Below are experts of layer 2 (counted from 0) of a mixture-of-experts language model. Rows are named router (the router's row for the expert) and show model dimensions 128-255. Each number is 128 + 24 x the weight over its row's rms, rounded and kept within 0 to 255. Numbers have three digits each.
After each expert's rows: "mostly gets" lists some tokens that are sent to it at least half of the time. This comes from a sample of Wikipedia text that the model never trained on.

# expert 19
router:098142102128115169160113146150101098149138132145132173132166121118141126105096135150115125125102129193106152133116156096195109137101105122093165123143154106179166143114115116127145140127157150102143129100106109108112106147159179123099106161163108112121082123122121119143152070137161106136152124136144102116121118107086118109099113137139129132110135139109117126148117132104159130129155
mostly gets: " John", " York", " England", " British", " Australia", " George"

# expert 12
router:084175118154138121170119101118090123097136053131151127102118098119142091131109167134104169134108116186113138165109111171113155162124137127088115124123119097121161154115078116131112103132136152088135121123151134118114148153127134120112124145146135132116135140104116137135148096133159126118145138109103131137129078134131105142141113109168141178171099143143102088092108131138175105115161
mostly gets: "N", " L", " H", " P", " T", " W"

# expert 0
router:100096090112120174161113084116050143113133099132137161090142101136122139142086114149132127101106129152155107167135133093126115157089135073102123122124115115116153148104103142146106123144102148101122106118113098139122135120138128092105122152153129088105131142120106114165139125150117076104138110137159155149133138082047176097150092107149145171141142155101127109105112102137116121142146
mostly gets: "°", " film", " album", " game", " area", " school"

# expert 15
router:188139104131138152145083146111121143141113102166125131135103146147150097101110139155143108185133149131141076124164148137160125120113099092120121124140152131130114135134084112155136132145095089120101144111108103115148107170139121105099125115169141096117147118116085129142174119157104069116140164132120145109129117103151088131104096101123127112103091137135134104151140128135132136094144
mostly gets: "\"", " over", " between", "\".", " to", "\","

# expert 11
router:112138150134153108161156109110088104175112132124137131144142144108131098120099133114103121152099125150108103100138115171142142100108150143100112080145157090103153145118114138107112130124146137140122094123147094141119156126132157099106134156141120095101084119090094104179153127097100095134167142107099146151141125177106075154101111111162157137083119167112113116078125081144147125136173
mostly gets: " (", " $", "_{", "(", "^{", " ["

# expert 24
router:123119131134124131135112114144116114140117134122104076164148125122140103136080146132139153162099145133136120101130125140155109088146095145122127091115138084129167144148088114134125080148142137113123089106178090154120104137113124147098099154161094096108110142114116090143162114111144135135154120151115141148134105130081111155121096151137161148073148141120127131118118175152131123169165
mostly gets: " P", " de", " R", " N", " J", " V"

# expert 4
router:128147129098162130112109108111131099132140118132090157137125162118117148120084157113120094138091153144117125123132156087145129127171082111099108139130142117110122144130082103153089107125167136143070150107150125141136104157128132150092091100153121121133122128143121112139134093098125113123147168125112106108119102101086148144094115143129175135136102098102120130130133171130110126100137
mostly gets: " 0", " 1", " 3", " 5", " 2", " 6"

# expert 25
router:131110104096113075145152077088124062100151124151091173114096122129133104096117146109146153137160141097112108138138122144102115138107108115131123102123161129145132142136098138167154123169140135137137095126173123116102121099118138129117104136144110146106092168093119137150164078137154117154118144078146143103112140158132169132110102133112184133113124152096115123126136123146141107161137
mostly gets: " |", ";", " –;", " —;", " -;", "%;"

# expert 30
router:155117097099127126153069104139101147101127140180107103106152124098141151124138137090168083123101162099119128148131154103143144132083113092085125163162153124191120099124126151104085141120099098097130119103110127134095103128155092122119138119130079143114125159140120138125136139133130078063130112103126118139100112107139106138121136153128129069121111108114095101138111090130112108171124
mostly gets: "ley", "ton", "ville", "ius", " Smith", " Johnson"

# expert 1
router:116164143141177115125109108118131139110108169131108125124133131121140091176108165155100118150101135142149133158175157160132151170149081096114120171159126130118093059129137130147126134123149110095143109104149083150144107173077160123115116118161138111104078166118115144081150111153163124121096100116147164128142072110123133164111104103129097108127147135129165086126104121125134096168154
mostly gets: " and", " or", " but", " &", " than", " while"

# expert 6
router:157175129159120107094126117129137081106118108154117104113109138145189087120092129096156142131126130111131106116150105143142144096137149118093149124150181116174142109128150134151129137141154144150109115144161136108140120131119153131104121182131122137139112155115135132151109086171131144122104106148125163077108119101116108128102148132128120135078096204128121123150091120149126128135127
mostly gets: ")", " also", "),", ").", "}", ");"

# expert 22
router:112153127139119143140132152107133110127142114171134125126124107113185081137125158143148123106104155166111089109127137139134168174154145112127117078169152150153158132134090160140137112116145123084140101131099107129116134108127129145129102133161100135124119139177119131138147077125131096089152131129112130133082115116116144164113102088111107135104134126143136148155126095124136163148104
mostly gets: " they", " It", " who", " he", " it", " played"

# expert 31
router:136148086116158122133103091109087115108145096173124156118144160120138095127100117124144140130151171111114152122117140128147148171128149092080108137144114127111163160117118114122104140116123135102096107127140111117135143114133100129114079132137081107085090193140135118108158082097081105131132089132162160136143126103092112145138141151183138158141139131104141118121075092121143083142119
mostly gets: " University", " album", " station", " School", " Cup", " Award"

# expert 13
router:101118096157138144122123140103120138156138143139146163088105164107143114136132172157092117143101147128097134141143142171123119168087115093129141110164156139116164115107110132129156051117141130137146139103111111160102115151106127140109106136137098130119108116108143108136180128130151130096156111103152103111149096144086083171111135128138166156072121142111104140126117120147115116157129
mostly gets: " by", " with", " after", " under", " against", " through"

# expert 16
router:103129076103142139135128101135124146096152129109161152103104149107122127125136161140133112156112125098132092141140116142174151120137134112079095100152132138117142121136140120162109131144126132129159092119124115160078131151148112129129128140116092075165127149109127153125118111163117101098160106117139128095103069124127101127149116145121156192139121099100094083168106100133091130110153
mostly gets: " January", " October", "000", " September", " August", " December"

# expert 8
router:138117082141132098132077079136093131096149091131138137143118143101100119135078131157134128171111132134110080104138132122128121160125099072127159107146164099142152135155104166162128112126164125098111158100155116189104120166095177108138101115137114127136146137121101145125124147146151112123131122101142153112109089128137092093135130142093168146154110147131136115118107125123078082136170
mostly gets: " the", " The", " his", "The", " its", "'s"

# expert 20
router:086110124118161099123084088084152072110136150129163139128107139109123136127155114120153099126125132174104131097145140129116127157147131113097103124109166111093171182106097157199097128121137137158106099124148106123152157152133137115160101107158138142104095145138117110127138101105151129132129101091194155115141123139140088132160137144177158186116098150105117107091124111164134116109125
mostly gets: "\n", "\n\n", " following", "According", "|---|---|", "-"

# expert 27
router:143115148126173065172068130174104144112131099152139095110141110131150106095126136089139112105117130113135119115102114136131160158121104139112151122153112141125094138080121147140131110128088114133092125143124121120118092120047098120076114174157104133118096104121125121166130154137109115130133151091131130147131143102128144132133129145122139112131155100111146143121101120142155128154141
mostly gets: " –", " —", " -", "as", "um", "ak"

# expert 26
router:082126078136116106164110077155107137106132131151145163129088155121136119129108160189136117156156134140133094145129143165132139129134132101093156082149155100134174120122122137140102137185111124162181098149162101108116121161111142123112090162144090109166139122119148158090136108143171122152138125163117137094131115125081082127136116131125105141150106115114164113150148099142117117120184
mostly gets: " ", "8", "000", " 2008", " 2006", " 2010"

# expert 17
router:095157140120116082154121116092134129142148120148159094163140215104120099153141122129099136180136100146101097109128121103104126125120141105135115159132136153082137131070105134142134151123160172109128083134183083163140160201125134132125108125160147090120115153148120144144128078138163140141170148128133167117133111137110103124118102140143117134094118126108148161105111099103093130136095
mostly gets: "-", "/", " /", "\n ", " •", "+"

# expert 2
router:127112147114123130150111094114134078110143069156106157178075126124141123123095140127136142154092145135119125114142133115143141171098088124126141089142103071159144171137111149119141099113170129152129104131156107109108118148092144130085137122167101098104103138116110158147162111155148126128101116140151177132158132112076112105110057105122128124127090158090147124131108108169136115132126
mostly gets: ":", "):", " :", " 47", " Animalia", " 37"

# expert 14
router:133131098138174113141097107152134127127170136110111119153164115121140138106114167136144095131128161154131102136119110130154122128129127103136146141139115120145123143084160088122081093140152138119117130115123145147145130156130157157090144140137096119115128163106107123136151106117135123079137133102138183133115109111130138097116116145155153169102143111142084135116118096133105150163128
mostly gets: " January", " September", " October", " August", " December", " March"

# expert 9
router:113135087127165122111105117083130089117143126148139176156119140107172098084127154133134091168120153129122124101194174142123099104102120126105132075140122110147152155153115104132170148115166125117094098141153146156128126128182132117145112168103103066149093152112143105113166133166121103135154126068163146123118127097156131149106116111146147125134074107132109123154149146126088112112188
mostly gets: " at", " in", " of", " during", " within", " for"

# expert 29
router:116118140128128114113125126112105138101162167146123153143141142146190087132098139155128101124127164104115116092136126143166125151140135103117114112125164104178094135135104132156114141127180136130122068128137109157141115115086133109100122159155131143183135153113122152140148095110134131114142146099123118139074104093098139140116133065133155129145128112093094109145087105139087126113123
mostly gets: ",", "),", " that", "\",", "',", ".,"

# expert 5
router:112102084141154159152078136104104122080144106120134121148108136104106118121065161142110148125123175140107138153186126146122164094119101133118128122105151131155156091149143157158145099152167161152122088117150113128109112091122148120115103158116145070126101161132125118157081119135145118131146124134165143176139154140083088166128137126149148159106162117096114108144084075126147127159128
mostly gets: " a", " an", " A", " one", " more", " part"

# expert 18
router:090134102108140113125119156101143100103141100132154115174144139113142090144123127130131135151143171158131109109137133127162158130138092112112147095167135123116119165094135097159071112176141092103129106115160086102134103156127157115124118167155122116120107135123121104142143100124131077088137097133157125147104125141082114153128095139133098106141115119141180125118127133135164148120132
mostly gets: " m", " km", " MPC", " made", " ft", "″"

# expert 28
router:087144114114122123145100110102134084111129139143143117115114127101173062134119135116129140100120103101104102156133157145156133122155109136126107137160126150183128174102095173119130121148138142067145092111134086153120115118087140100133113101148118105118128143131107167148122137144151118122125170094131119091102131131106101113115110109135155129142155136106112102126106125184148104111140
mostly gets: " was", " is", " are", " were", " had", " has"

# expert 10
router:143124093095142137104123083145082125167117138153100165125155135110139132169141168112149138113130139131132076134136123145149141138116103096103150111144149145087161154104135172151078106100136119136143113106109146112132092132149097117117127125171155106091105124172120149146170112142129122089143098097172121148125160085035131149165107090126137139108151146123128144092071104126152112140131
mostly gets: "ation", "ing", "ated", "ations", "ics", "ions"

# expert 21
router:124148096112089115128164111114117147106122122155130167108131165114146129103128186126138122173123180145121121136171134082123131141122103061117144142169108149150128121148101113116119104121141113153067129130114108152135116151144097100097121178155098107133105110124109118078117126138133121097130124091166128137141087136088103131100105135080127128143141111126167083100129090137121097135162
mostly gets: " South", "–", " North", " High", " New", "ist"

# expert 3
router:122104106174153139157128111075109121127138100139148110144128152140133127143096106170116098164123114180140100132170162140181100123108103113132134134146159117163135121138096133146096127163144126110090101116138117154113165104081150122132076147115137046117091155115096170140116121113141111129169203181147117099134167137129095126142073130131182143138148134086138107149133111132146119160121
mostly gets: "|", " \"", " The", " In", "In", "The"

# expert 23
router:123152099130154134141129130091103115105142106161105137149126148109154127098096143155120125118086097176170111121156117120179144126155082105083143112145108139153161154095107129125141113166090174138094095088099108128137105131160134099108111141141097086100128157113113107105150078139094106122132126124141098134158158125079143139134120121135157189085119156089171100159128131119183127148124
mostly gets: " MPC", " JPL", "’", "'", " political", "%"

# expert 7
router:086155123137159096131089113191143135153138093161093139140106161139125125154118138161088071173102139101137145121170139156126163153111123117135104132143137081162158134148104120162165136097154154122160132092140113187143101124118145129080159149141140093082050139136140134145145136091146111136161141126112114145134106075133111149108115107138139085124123136111119160135122090126085114132110
mostly gets: ".", "==", "===", " =", ").", " =="